{
  "num_hidden_layers": 14,
  "hidden_size": 192,
  "n_experts": 128,
  "experts_per_token": 4,
  "d_expert": 64,
  "d_shared_expert": 0,
  "hidden_act": "relu",
  "moe_layers": [0, 1, 2, 3, 4, 5, 6, 7, 8, 9, 10, 11, 12, 13],
  "router_score": "softmax",
  "normalize_top_k": true,
  "routed_scale": 1.0,
  "balance_loss": 0.00232,
  "balance_bias": false,
  "init_std_router": 0.00621,
  "lr_router": 0.000587,
  "vocab_size": 2048,
  "norm": "rmsnorm",
  "norm_eps": 1e-07,
  "tie_word_embeddings": "early",
  "optimizer": "soap_variant",
  "learning_rate": 0.00597,
  "beta1": 0.95,
  "beta2": 0.99,
  "max_grad_norm": 1.0,
  "batch_tokens": [65536, 131072, 262144],
  "max_seq_len": 1024,
  "train_tokens": 472000000,
  "max_steps": 3251,
  "dataset": "wikipedia_en"
}
Below are experts of layer 8 (counted from 0) of a mixture-of-experts language model. Rows are named router (the router's row for the expert), down (a neuron's output weights, with its number) and show model dimensions 0-191. Each number is 128 + 32 x the weight over its row's rms, rounded and kept within 0 to 255. Numbers have three digits each.
After each expert's rows: a language model's description of what the expert responds to. This comes from a sample of Wikipedia text that the model never trained on.

# expert 38
router:106143174138062148118177145104168106173158132143097122128166120130095167088132127103099086099119092159094148129140081126162148114161098111160123131102153167119105141132107105099164166149143145124133158198104157065159109195151104169108107155089159149102147118106178175148177144157160086111098197139149154134140066122104162151123150112077093110144136112123137202161116090084175102147101126099147075180145130125081096203146108095135102142197133076112163079164087166088121131133178191108158156198142146141128106112200097146085044085177128170147126089136115139099125141106170124157
down0:072049147098110067120105123080100126130159150125139080092148149145097092118059167132097099109124178134134130145163136144120150162100123158095194129123146138127179161126148145112172132113179085120101096175138128174078131114133060196143140161105089103150196176162164128163130165118093163107071156155135196059186083106137140168101132120098113181154124115095136109104170122034107135123156111161178122111156081147129089114126155124158159079166160113086161097158149117135170152108096103083111193083085182134120119123133086120150101166113095149093134156151147179083131154108084126123
down1:073151128108146129095122103114114149126169132114126149125125121107112133134114150153157149167153150155161136117105110139143095175117096082194131116092105116118085121108154038114102130094120208121131102099049172153090144129116189106187117158119142109125084165149134163057141168124174123124125120142092142110150096110118135164145107175085163096123047143191180080109127122124147158103091163127167143131134179200119153086127141088130104117134137115140148162152182191146114154107142081179189172080067143074121165113140104141103161128190156197157086099132099016131117111146112129143
down2:114112127100143181150140084157115151135139181129104136069140108126180108089120178116122104167149196096165164142124140186076106154129091136093189114134173130113102113137135090163216071090173122125133122137147140127081159087110123100132168200056076127101169150082134103111136124070137112096102134111108143130182122130152129114140130125124117134208205068129111074097070084133124126110129090089102102163103088160149149191117122179125110121142091166149114077170162097083065089115130117110139139142109155103091162124146105130175097125152146111135151136215188142127191184117131135120
down3:139145102112140128159103134107119146079082072140085152133163164144098139122103080149133165120115123111106081106100102101165156124174158138114178123046120156104141185101181114077104125124159133132149196133080126097125170128116155115078110079118186125147097152171169172117133073094125112155136047116116101178125122143077134034092138142111086126096090084141129135109116092130140124190093133154126176155144165101166172107085092090117148119113142196121070142117121131123116125131188122155132161078169096183155118155162109156176197123184127146097156135122105202087201178122111162129
It responds to: Noun-ending pieces. Final pieces of nouns, especially ade, my, ia, ium, age, way (academy, media, aphasia, heritage, railway); also Division, Association, Club, team.

# expert 8
router:089088076082115134113086151147160123104165119140163149088069148068118156153090129145130162094175136188129123148114143147114147163081162134113112106095139131091164139156128128065122116114101180125115076086099083126130165130129197159117100105073198086147097153123125129129174086132080099124144158136105125152119142118094125159079117141119154114173147095184135142137149117120127185194186124088111182122128101097120142145113148178129163198111110048052203161140149165086192160136081133183115094118158175159086130172112135131073095174090093112154147185097122131103118168141137169114
down0:101154135140153185131176112131129167168115161125130101126133091115127146153090117092141109110179108100201130108124110051148158154140108127195097161122102107107081136154145109115127066129090144177100154072159114145115128166122088114112110106126137130206160141059066152166136124108088143204157107135143157127057110064121133146175182103077056107091118162187108164149133149110128114113127160143129181170171148168130111193111139092103103099066090075099142118169151075099098161141138137180151128132092106160125110192123174107144085103168087078148161144130128111080181142174111131133
down1:120162155102105135137166138098188141156109133111134124122110155151149195047155132152146149140098180115147129115103152125042181164175112091094131187115085084105183122113139116131139102128181137153130137092124094105132081099075107116071119089099049124116168164190129109113136068175138121066160061164174130101154141132154141144114165143132091125054078149094115107140140143134147150195181138159129073154119106159149112168092089123132118151090123193121100172110171120104095127077162096157141127058098118143121158141134162173098194084183123118144106136187116154111117117147122183117
down2:130095147144120091151131132102144114161080101174160109128169120173100119072131187117140107136141142068102159138136136128142123096106131105104114107090078115082154131193102152144103160077122065200158171141146078150127101167116102124136137167162104148156126131126108071080136181108175105167142147096155120129125150145138171078175118117076126064116146092131148101148146183139098144111155132144106101157084141136114186160136131162122151106144063144162073153101091202137180135113160158083135133108140095073181160151147188131126137115114135197146086233147180168124193159137130071068
down3:206143110084126122138134126095096127071127095192054165175171161192088114100194084120078101168109097125151103148087090153136106111145069122208093172157102107148107167149104112161148154196150106151066159144144122137121122110092142152140140129130164099128123131090121113165151106136136167125154168126158136122074077126127147149111094111149168135078189149114170141166078145149066165147149101177105094060101099130136119101120124085131098064165195098073139150110115098118137096179069131102152116136131103184130125122142114123124112136087154163140180144134110143137077068191167139147
It responds to: Pieces after H/Ho. Word pieces right after an initial H, Ho, or Hi syllable, as in Hockey, hour, hydroxy, Holiday; also table pipes and His, death.

# expert 20
router:159162159094111051112055118129156154158117169159190132111115152122077205116090113159125106117117104173151122101086173108104170065145154119122173115111070127166152147164159113122093179159106160130140166148163114138182107120081136105150140083166169112182191129142136162113111120082123136135112115174176182099090159098116116108141096136106163102092169130084084100136155151051158131084136144094134152146160116163117160068132120136088177121131123089098078097074118124168173091150127124119066127168168104087118168146111157135071164115105150143129202065126134125124064110083173117146
down0:129106093108133088190119114086186081091155179155141115097189138186132100130147148131148171135144116218115100174108102104128122124151094154098109142104129116134103146096154082194078112109112168088088153161131084170131143189061096148121093155117132088161124124136107125197153158092157136138128138154141132096103183149085129149165134115135145152106146093095100132142140082179138158106148086083177103122107146148081164165097149128119143217138081113137098087140139123164165086121089142141120136089164125105084106095105138152140052151172143095101153185126095141073104172123041207124
down1:164136156150102086117070067097090139186095163142129104093155094111116078091092079094119122161087169164126177087123104149132090195104164120142120152112164163139133117122139142099105136118115139141144117109116225124157171093137130097152167103164163147165113099125137105193167138097079114090107098113117168151146110139102143122101113131099009123133151142111125119077107128168136184126170157142153144018154093131150165128084158152164172119183101094101090152083115168127118106112139082136103182101109145136078152114099093142107117100121155123092152158179181149110157122191138176185
down2:126129105075185055112130111081096031134105177144129125110032115073105096130172159099123138144166095105135134134128144071126130104196153143084171109140141119090120106086131059094097185182121112098140121175164177138115154126149115155099150132162184127109154158113171180153141133089069095132178147131136128190136092134148162146155101125120108120141163140097115096108140155122143192084129099083167123149161112134089152068111121156124156068141152155145134141093116137164119107116154139117168192147098081126121120139085134104086098136135199126116169129103158094193117057201145157132
down3:142075121171160096134135089159189121143122178172132097167139154142074125153069160182097127171091068093110109140138093152166171157100097168131172169128108146077087098123107133074124141113166084146139124132100042136121122120155140207059158134086107075093156190149197068154098154110108196135134139156083141074115102053149126178155194176149113131120110116147150109108109140148110071081123130155094162127132111159130186118127115150113127134136134164126161091136102074129117121132094129112077122104161115144145100116201145098123114081198139128136111107128186084143125109156149111154
It responds to: Adjective and participle suffixes. Derivational endings completing adjectives and participles, such as -ing, -ed, -al, -ive, -ical, -ous (containing, additional, logistical); also whole adjectives like political, various.

# expert 51
router:095110097100107106133161111129151111057168144148091127102064116124150167153138103094148121100132165146147110130188085112109089134121130114122105105115127145085187160153147173168100175150177078146125079103160203131159059091102141063080126116137139096088181073150134114108133135105127070136164102132063119147102121202122169145142159078174093105124127145121113080175085113155113171147185160122159185114147143117097107094146092125132140079129120087139178159146058114103079152169160105147072080176115191115144126135099151177118140063131147135115082151109144140123080070166103079129
down1:135117097146123128148097115098154181168127071139134110153166098102115115189121114111170112069091159166090130136115142134156129153108160117120142151175125182140166115127146095113104140155140117097167168144051127123169114074131077193125116066176137097143135142137071136152176158108095105122094120103168128143176177129135110162155098078125154129085141096135094160118157142106195160115110143105197128116064109079121096154243113196126179182090097120139135105115131128162128169142090147126124185145094196119112091045153116114141107110128066125110111211094113143092102166154124140154
down2:181132101115128105139122134128032135126085187120109121094129130147132133098110166131154178189178153126111104126146143032148149055184150202176155150171092129149148145135115104128040164138139098149099109122155163188166144079136166103113133147099171115022146147149123147094087118164138130113123106100122093159170146151094133111140135137105139090111118156205153168102115117087146126167099101122092109132169134118114133085138124158143135079136135061131120118153172092105142100115127182137148124158126101094143116122183212104156140125157150125126192182134117186126083159082092082150
down3:109124080129080165089129146130111109128048111160119156149089127098156127179110128152126119130178142063104070133145116231133095164146178102117113152120098052137114118170116176123079163102119124135104144134133114106149120171155097145164095164122098140108097138133143125190141114052119148140063118118147144116087153089152134153104119153155072122174125069131110143175065118192143140156170103084136144157144108121050080129095088086158082119106110135135061152130047123108089123125116166133110114146155150187131129152120152126142131128114102125111108142209049121073126175086122150189
down4:114159127061097144132111167144114142131123129089166070129132157054127135166074144173121165135122088153144162136126052080112143123148132094124099147151128147106177094125102102116101129130149144193149142096100089105127132098188128158088134160125092117103075093092071104181189151136082110099105137142116158140151146109143207135152116068148107131121146071116119108126124215122090165190074122148148166151159112128097058145078125142063133143103109131095123160096102149131158108135161115104095106168165109128151053158125101111124099196124068140151134130161071146080118168187167087196
It responds to: Digits and units. Single digits and number pieces in statistics and tables, and units like km, million, per, sq mi, plus ev in Chevrolet.

# expert 52
router:165158117081098103146148169104122161080098144077121143064129110155085131198111111183105123100084171161082091103101146142119151126136148103157169136102126150095047163111109150090128105098109090102126114166143110161126128147135187201150198123162185085100158088130141112137063068144114173120202135156140162106066111128147143087167111171194151174180169143084180129136130137145129166106169094176178139083121102147108084111165162129083099112158104096208083186132140099188115129119113124156111091153097131122111114120099110129074145170114125090131082143135152116156129126134090117147
down0:107164131091183181085122174131161150139098085109091114105090150133148146126084076154111084064107109126120118134187128137187142128166176162138059132100140101146094126172118054089172137110110087114079115153144190138135097105155194158095133092072121159110117139168137105125097146093122131143154122158139135180021091110084184186125110115141183108113128171144166154123153144143116188116119155093089164147139112075137154194103080169094110145134112171184094206097129138122127128116143109126133126121150170128182095119157141116112116065158097089081182099154099123137146072134131139134
down1:138178098138173177214103160112107104130130117111089144149068121155148101121191135143108099134138176089099062179105131097159152138133116101156164157150121136127106184109091094145107134103148087107122153128160145115115147108147128163167148151169149139099161065158220103107083185055124076101091129118133103094110128184153153140188149153151138128132111130123103129124136179127238128118132159079094098073124144147127125083103077123129120131197134095071111134121073154145103103144112141155089145123125107071121115119163107105134080202126121128146047119095083113136098062112160090159
down2:046123118095069112086074129113141085067192138106111153142106113146109129072154141112109206129094114107161192181167162136107093122165119136156077174123125161171110092125098122110133121163127117136172154143163180177117145054129100102147151143105132130154142089105166169135133167119113065108146126127108147086069130152099108180089159112134188154102169167130158074133128150082067132186162090112134109151164085074085095137116086109145133098161068125151151104114142158165078180142129162125095122096137134090115191129104178089059202152164128125131126162163129102119153110126115156133
down3:084161047064120124093063154131122145083161205149110108200158118099134129105078128061197142094131170128076140111156058094183064151151104098141106109136120097128153125125148112113153112127129138168057134163082135069104097124102119112114138189116092085147167140158222093156118149133137168124087120154172151109132086159123133183122113112146126069125164152123142150135153113147166123101125153108106158163121119164112181162081059121104112198093182112147155170109150172127117157113115147165119152125083096135125113126209140079134108142159136125129109116183133156151142127106120157175
It responds to: Section headings and breaks. Wiki heading markers ==, ===, blank line breaks and infobox section words like History, Location, Release, and field colons.

# expert 22
router:157119132073102109125124176161034120067151134138110117133128190102157126135148184132154157131107098105143141084149084176124134138122158139101129158157138146091165150077107126135117081140138184176180090141097153083071135093138114141150174130149170218146138152070104127086071187111088163080123093192121138094045081136116119156158152078108146066136111145117136138112146145072160080162187145118121160133113115094074155155114110147158128140068132103129156129114119121168086132094170099181208105202128136102148137083146119110126117146195135120090099122092106114144134173138141097137
down0:118150141101120129133046162154103078085119152122151124188137093097113120123179126185136096137127062081170152111138065144147125067160114155127125112125095177170154124139136157211101102112107079100045133142124135121128137117110170079143169151150161115142170122067098158073158080109166101139152131108112225128219179127158126174143103116110107119146138170146091133117129050105128146131148075126138179090153158132133124063110132151109150091093142136117115153143094102149090139180094128208090086138124148111146130128123108095125118133202156124141121105157125139127115112054137157193
down1:128144148110103085169132131126155162146122041139141155143190118087147137135140206118184150093125138106131077179117135141104184103169140169177148133122129141097086153126137130135108176073128102132088147177184127098163117165094089143124112146074120122157139140107127126098108095113110039088128170181127112102110142168157140172120165118078162172171139108091104141175155102150158148094101128140159174080102094066136153182152158130071073102104122112160177151140065105149152121134118174165048167122183128171054146169050170172117105120094145133144121147144093149114165133133096149116
down2:159144150160157134060130102193161117123121117149172153122104095077097068111149170145088066144113120137133149155109164107110171012177141074139115116104077118096154135134147123191115097135155127099101103137138117133067092099132155146181122078132121141096123126085100111117007109125152142145103140128102103129113148108140144125103160150136099113157088115136094136105037125059144100107090120149198048179132086133129154102138179156112130103173178141155141163154166147149126130150121113155158183104130114129125136135129153189086097141107188099135129082164122133121131125181177161183
down3:130081210110109147028093149120109116137115157181127078136139090135138188180181162062124108113102196116158120117091127092108164156086171124143106181140109132081148131146151127159111105114111162144090170102150117151111126103058141170102133167088092129129133148136133132126046138089145082130122172126123164110097127085118110079127151136050162072065107152124162078182131110110084103127114103141143130134142089126155119060126129109118108183143132099186106152130151113150131097124120180185129117140141124168134103124068164141105168075122190145153138146116092164150153057152073131191
It responds to: Table pipes and separators. Pipe characters opening or dividing markdown table rows, plus dashes and bullets starting list items, in data tables and lists.

# expert 44
router:106112051152120150168096087103106114146150092146097163136092175111105126101140193116115125140072170147134074102098098074177116165115172119169144156094205141173135132163095137105147143079098100149115115192151127148099101136166101158139140130136120102107192147166100173078138142150124085126115130119117132167167118198200100146122098111112110103107164170092124111143152092153127123134099121125131136107175128077182159188156104147110094139174062142079080101067083169119091097160099120158153177172119112156169191136113078175128078106128137138137142183096083082119192139131176146162
down0:098143144124128083151138112150105079142185133149135103146104182114106124128156159156094100073119090126147126137112099128143132102163183141113108051145125120203095096109107089085117127151151138070160118145149138145085133124133118088125131108076098069127115035120104050140097101130104123083166177149116159078135120180133116151126124156162110164120125111099144105159125156067088160159117108134148122089114096193130154135161060115116145122088114145167087147171046123118080159105120107119129074165131122136179115083076178130146074133123084118161108100203078113033206141143120151151
down1:150073154077079043158120120165097161178070135129131155113171146138119157097148083143096054094136153101156135094120172083170150093147133146116108149165143167167079071112101127124115152104107095131072143145108075146189135137132129133116142153146166173125179149187142140124135128104105100103098134152095073124089067186110152120120073089167122141116122091169128160137151154105193138078080065149110164143030143063107175159143093127117149129103176143102127120213126141127102172128137175162121113139137136127023181112133122149116103121146100105122113121108104138132121120089125119159
down2:173074079153151142175106152137120114162126053116095131143096121139136187152171148130144159146132156118101070120162089105126156135141095122108145172127111107084159141155156179105178045148144137167123156082128170124120141131102116166175153068115179098105135133120110114165141144130134153153137117110148134102089169092162124157133124149137170177145084159093126061040146137183117094191102154089113231170140172117113096079100141164161167158112093147103156097115127099133158151162166139134159155210121133169174059128069099135144168143134152120156118107089156080063156134129120173108
down3:138104168114108116188154167143135057156092131169101149098137204077153156167146147092115071127143129135167074107102137123082187150189110103191103146094131072183142143142072086097150098154120104111105160137145116114097149094122096146146129120190120140096164130126096112185096107089155133148094150075142128082120164090118138159134053115124110125132157092136122140104138153117188082139147066157132130041079144107084130154111182148111089186108143141094163106069142153189137133138119180077104135108132111106149101125081114088187135101158072067135098142078105151089078112109133132153
It responds to: Syllables ending in o. Consonant-plus-o pieces such as ro, co, lo, tro, cho inside words and foreign names: Driscoll, Harcourt, gyros, Giro, subcortical, deployment.

# expert 14
router:079168072103193140105106145139145133191118190112129132144102136139072121160107099089110117165140116076118127074148062104064186111132137156095151121107137139112134056105080131117147151152094108138144170123142110137129087149144153138152106118105086111119148096114118118095096142101204175146115130194105174102157129108167111111161132101118111071202162133135117183176158170184113166130113145091100112116072111106180188121154151102088091146082095165087171113113075129149101125122121151172147107078174136141118149101171156104143143107140114167127097176121045176169092159125138054069
down0:140104092124070190113104155136141125116110099148135166120108213143117149104068101112110094121149110191112153129119172130087110076111116077107134146154112059112100096202106146123079176127066180166129100102138117106102123188106152134158152129152147160149119191087123155127137193146106116118104141197140089137128133139125108064102089037156107104157169157180163124143059105099121095136131152114164088089137122051062155117141087121122196129087108134105161124127053091099111108111105124176103059113114096117133106113137170122111087121100150143097143127137079134180139119129072157133
down1:203160162114096139128122122148146120089110129113098069152165166142070137106195200187152137080133113096149147180141155117112154172180138113149123074068069119076116080188139113121131152138135152125137140204090122167150128176142054151144138171137083118115116116099154087131118139112129118153128138151096065155168129098113093126105085129159128159148117136155166121103139135115102075106068199146144157144117140159104151102102125124167191210146131127171096080179166126121082128132097130091136092126129134085123141209131069076144154146146099061101133168125145152144148181074146164135
down2:047109073164143149126142102162144107077143151145111140154079130105129120083104153074130134082087157139147122117141108103150145073180113122170064133114126100188158126145158069120186095116091079119066149138101151066087136130187093139110215125086081180068119139097114086149116186113153174148151177092095112131101149172170147171151108165123129114160169125138083117172167150127128122184043164153142139109115033136141145103158141130103110114128113174185123088094074121111132113091136137090117139110128138090140140057130121136100148146155107091133068142125140166121072128125153137155
down3:115110119069113069136103177077134096158137132122107126156086110156199164168173103139148147126155134183075161134096091162106127108113169166176098099134118155121127139173166173152158168098120119157139121079154171135178123150137129147104089149096119091094082145118132130113182091082106173151098095118121106094114108125135079087158042081106085142108046122072149114076133077118183162127104140166114102144139110094109105106111150086154048131110153134115106145162111155094110126154163108165157181126174116124136062135094149118118102159099119094164058131096177149063184100121182096078
It responds to: Mid-word vowel pieces. Inner word pieces, mostly ed, u, i, ur, inside longer words like schedule, Macedonia, courts, purges; also past participles such as released, published.

# expert 1
router:122169181114136141115173162128099125192187076124178187100168112168059128167193139137086143129162124096135169141133128142146142067109078123103124174152103116057160211089112090115106180112180126149128130099151147126072107113190148137169100154112059071184088077168170143176163127123093119124160083176131153094173125106166165129076153146131105145099138182125151174081159155094181119129160183123123118173108101149138132081122127109095179136096132156170160131182135144146169105101096147139093097159110122109122146112134122181116098129068097113112136121117179140133097133078116118154
down0:076118129123165130091126117155146151152165148153126141162107126104152149125104139113152120168203156173117064113137097141184158156121104122084089152107151138091045103138143109159148126147143146117143152099083119093117145133136168111190144113176104109156142112148131158146102176155093091100142103176114164121159159123136080133171130200089175048177085097123147135143058161120173163147123144143096081142140128109114183068124124130149150146115122081049137125126125179137066089183112152129147135184110133125192177154085075072081079141119197161112152106126143082076121134120109142046
down1:101139123131119132173168103183122097111171117074106024171165164093226088103117104107146149128182130172164124122156119095157164168096164134105129103138151178165155049160080140146171147155144098118114150113079092086077112146116100101121151190080100118060150097072125097166140132155167064130150136159077162088104108139107142076124131126108152134119164118118096143155111146145132185091100128127197103141147147109097202116128109105100103164134111133113171152145121083137104200082159163101121145181146159157106155158102143099117130119137130070075081140148143094180120136137142115088
down2:188096118084105102168148109179169122148074169153185148139136105164121143099149152149190124125177142083126097074118093132153079101118151076098157162132070057131140157101147040129141157094128118172099158141059155146143135133129103127112118128097095149169114164122122125113158113112102083152103150134121132167058141138154109139106137144146105081112107108111144120139152143120126078132132128184143157150132153127097083145119132168130183099101138124067183123100132132164144146105107131073081177051105127104142095097069170203132116159049166068144168086137128072181126149187076145174
down3:096170105173164139158155120123095064140096090164104144102138165197125154189182108171145149109124119149102079159172136130175181089117113162173156052101140167105141183111146173119152117114126096126077155120152103103120086127168112200136129107122129133154148118099104124130060209112091120140117137174154154127103164107190146161145122116116086146094128122082115117071132143166103101172157172202064124117075137121133168121103108108090134140113129170111144177141129118147159082142181129167178092116129076130148051171123106112107081122182084099097129116134098187199136121178125141134
It responds to: Government and nationality words. Words on states, government and law, plus nationality suffixes like ish and an, e.g. state, British, Republic, Australian.

# expert 49
router:174089085096195157127166104133123105110139089092174108207153087154100102128116166111133149172146115122135145132108076136159117127091118087116133095118062124133164176118103150087193173099139096119117090083127085136084134143125160160129115147123098193062129150124125156108157177132110132141092116114079160137133090168168136124107134087164141211095123128109212153115156102154104084170108114183149140095093094151107089137193125192137087095141151169215092153117096149064100098111146102125128133146127139143144095082159115100176150130097138101140167129139046151082158111182118166086
down0:142144130143118158152114117144163118120136142145193116084102083132176151124105108152131169130155113114129080130108116129087157133172199143100092225114127111156128161105093105115107143096106164135126114131097150131232123144094152148097139070118093047128081147100085137097187119104117053155160121141138079156087176196194144102113138171121118074150117148095112140107139118146105148132091176128145089122180072174095132194141048200153081111114092212151132126122144125161136107147106124136111142114105141138169177157138101135117118129158210128132142127173122129091109149098074120166
down1:147087232192128158113111089175134114163111099105133115132133092155148114122132199120127128094136101073109170132143097118148118107122096157134150068124109137076150115216160112176138155058147177108126101093190063139123161105131128159146098126163083191098128146136115128134111127101138161098144094100112066119103119104126148088140066058090178100082128148123182151146124194110092116081080113134120134063136088115100111105125103206130100124117144163148121119187087176139146129134135157167132069107136150182126137083157138127099195168141112084183130113159149085108174124133125094117
down2:115070116150145107161153070190089104134097113138186164087103105125147144126164171121112063134120138129093123130112149110117139155139060101155104113116142114156130117127158163154042089124093131140172129194126158100163106115087144132063115147124123132111132127077154170180134176115100091182128094183082046103102185089137111118146147136142173119131127145211150085153123112095162129137086151094109158163144142173144137155139081114179078145158100202117136081163161109107123088147139143136184088070074111158149148163157207136120136126134088144114154133080115094130122146117209069125
down3:097131147035085128109108081200138117176116131103140141065171079092163174148136118070121148149130134105165083185147093079091142129117114145112102177158074085138149191098193106172141156115149110150186065129156104124134092120142246109113091129107141142095112099102176155131114104080118127144129120151119097098157155113160128142108114080162123106080097146129095134129109165103160106105121079152110128159150131122099111133130055138132137075082128110133134138105163169154097132177135045140152108123152188110154062087114132136118179186120131143150165174095118095155167101129148132182
It responds to: Capital initial letters. Single capital letters starting words, abbreviations or names, often after pipes or quotes, e.g. MiG, D.C., Big, Kindergarten.

# expert 46
router:053111097142112152119149129146104142101141190107127139128189150082146121095156101154147076145122122110123131054105076082106134152159131103120111099120156142101135142094166150199152088111121152158115146115087144168168126044118189168151133155120119139177179103147094117102167113147148119135089087097169128171143150104157097164158121151169073161085103114107120114180104092160142070136160050093143131104093197164137185145185149131140080129093167178140192087133095113169095139112096133181120145081091100150102141194152117163103053130125140160128144128151091188149197133107123132118
down0:208143096115115142098175091144152147151147171123065109124147114074147085184174172127172142081146160119148077187149117099115092064126130129117123124109116135108146148137144143143108105156087144140117125112131121177108129120077117045138150231159098115149106120093121150126166090117160113137128166118150106139095047062123035079112111107137166134143152096072109094082143152121128139100205133121150115104146145168116115123150122103128071132182107118111141154122100102112121117142179144112084182127159171102132059136102140129171165163019128117176094149112149091153153099091144157117
down1:153111147156137098114135088088085149124111120147069088132137094120112133213105110164076137094112116095181097130144152088110155169158134127127187061195157127095154161095112194147120095142177085099095134120119079145125116169119192163154113094129067188090132054196135091111119158152158090105193123166084076118119105119123122182159116090103150088176159122144138145132143117135123158131137137155115106136156166168157156137105152070077109160139135081164122160152166099135151104110117066129102123143167076162118152111120140147044160134106136191108060138163111157115053134155105102107
down2:158051132120160148180140092138100158152097186119115105125107077106066134110067153110098126120195155114138086104074047124142206167124097137143150167080083127137097093143147133156167127105163071188059105057072150175156101146114087132155142159111128139141172135119148193053116074166151116170160117110093087143119164147090138106173161104149092126082146116153123068114107110161162110126105148111145137163128103135121085178097101107145179071111131138153094085080119083137093115152173091139110165145178135119145096097130113111093134119171120113132111158150094165139140107148100171170
down3:126148122125155166095093105150141123123206179070108132098193119158087103053182116090179112113148144119158145155198199133165100196113119144143157142141164131150094171207124166148130156138128093145197143135138195114097154140148088132163075093208132106121081169113170156152121085149125145176136148149123133127152160097163124115096083110087141127135098140102110083121108074086181102099105143106114120109106148126157079111142153147078154108112073143124144123060131053122096085161090117091155105172140165110146146142116143155135138162124164141145170038088129108145118112183108144127
It responds to: Short inner syllables. Short consonant-vowel pieces right after a word's first letter or prefix, like wi, ri, li, hi, ra (dwindled, Climate, risotto).

# expert 30
router:203140132121086131144115111123122141124132159153087155097116126156107210172098127084099089088162133086154168162160184091108141113079193090125140149116062130182181151134113126074119108175096128116103151120149142135145096095143122174198126119095153104157132139131122189172137128121143159115133120193180154153153114093116172115101086110098114161131126184132118141149134133099167140097132085091155120129180156142138128108137117117124161157158193083135096083071136121172105118157152160150150136211093046053081121143113109151107182070094104165129180057091170114107149155123156160169
down0:169134097088091169137080150137085116071102128105121131147142120082166156154069151185084136173068132159166123136131129124127139078139133118128129170101127121159115138130172150089160164166135193129081061083106136085216125148118092148151079130126151122081136126132144135172132132128109152068090109083118124111133079136136143196160172094040091152175098125099147156103107149099122109122112127098100103155164135085096172166079175076123192126126120139171118097122118130133046093139095057078127118119139103107092197147119149122128110098164129086125169174157103135131145213090108160145
down1:102179097134102092084159129065071113109101137077145157130108099028128100129073136102172124089135086074071127112116168143052177135126078092054127097146127099133095168121098128103079173203176126116110083135138112145168060092131121098148094178166148104133127123151152137136078103128098180122202112188109126093202160109114116135157096129125127140143142096111121151082097096095086123186126134105116139145147140116121075122135155104132120134164143102114164125102132134120165125184168112064111184145193124170095162088106143088169162157155126122173136132114135119139124063142165097135
down2:150133083121094099100074108158154069092061161115158117091102144146135116114170188138130141163125138123137113100136164131092146084091085125119105109164168101067124121149099127121114150134144130150130146122079108151143122122156245101146113102137081147124163126179144126139088146130154168156139150155196143085133074106091100180115122142148124129113200125136120077162109168032132167123165108143175166158159119111100137142135143127178148200052206138136125096123142091141111120076146086095085132129134151129138129122190163073187165162145126154055159150112069173096112160119159119095
down3:105163102133157105119132066138119110128165143155128128102151168072078155111173198104104101120156100135117144116125122188131153165152190119125179171165111155159136102126115095105153166128102062134155134116142143131152092102142152096103178131131116154163154190044067087109132124192151172118162140190075142205086124077121083069112092125110155076149120109126099130170166138120135124155181068144142078155060077042093104092112102086143088143091077113165106108099146123137168117143066095140157115108121087144102162145160124133151074141137150134168161142120092124100153154109149080141
It responds to: Adjective-forming suffixes. Word-final suffix pieces completing adjectives and nouns, such as -al, -ary, -ical, -ial, -ual, as in National, Orchestral, Elementary.

# expert 61
router:150113092124141189109167147128159092094092137099113134149196086134118110116157147117133190128163178118103138126156130153094118120111134054115176080126066127178180204161117144118118135138068112129142113120156132065072140124154162194138140156118208077101160172129075138081161114146166123159117192137123140133098127179069088097061129131148141133061149127156137107133135092162128108130149148124079167129166107096186095145155139140095063146081128173168039182184120125083089190158132113090096159145173139132148128176138105142142093133132143138125141118122105188123112132134111163103
down1:144079107150138099145126165183108082098160164155139140133106145114101109083095110127146168159179099110200079105176151107115134161119106126135081185164104109113121104106132127117128121154153082139139126160193110125195162107109160155104142175157110137124158171158116134118177198072147131157162135111110076143120188147147103088137176102138089123139106165109098145115133125112123090144135122121115180070145161161154107150074099116218074102145109098120179134173144160135110101186096114141132056151177087143074081073145131145105109190155099084146142123135141016112106154140201142124
down2:162151137138152143148152161034140121148058113077119087161125113131142120145096121092157186119120121047166162191066143161157142135131118188172148142118146114121133118096156123114119140118125083169089176217104179221125117110112087129180124123153093138126129133179128107094111128114099133138116091150153146107109095110152110129099111113100136160098130098044139143148104104128165186092149124112096117161117181119112156104127183185106098086168126132134169131231119151110094121099134157137099156158139089170139064075140140154153084127131160182088143116133130176104127119144038157138
down3:114113093054109117126096161112147157138090159067227099146145177120122073146152134110093190157111121210126145072139112120185102170127119167117112157176115144093134162145117126077208116119134139135155158130053122140167163130153167149050125114114158115156126194159073143110129108119119099072082108124145105138106126142121126117075148156104129140138203146112130083131081155097199170083131098106094078153149140127121132161088095145102111158108114150100153133101160129135106120177125152127213159129152060114126123122136123141097109172159100074124080119157116127188056145135090137145
down4:130156152199155132149210153126129142053131077206096124149155103084164148125144119154147134170161114154097109158147107082130053135094092181106124146097098128151067100125103091067135117105121174134089141131140210067123150154123162134174124178132164096121151135152093133086157151171098080101116128142091091119161153122150094102150161121164119087120095159084111046142203129116121109106166120177177135093121154166149128115165125128109170088116095147155138113118145078181102082106155179143085155094169155141132127154112155155172152123178118144164183173094150113149144130099079184107
It responds to: Word-initial consonants. Lone initial consonant letters, especially C, c, H, G, starting words after the or in table cells, e.g. corner, Candidate.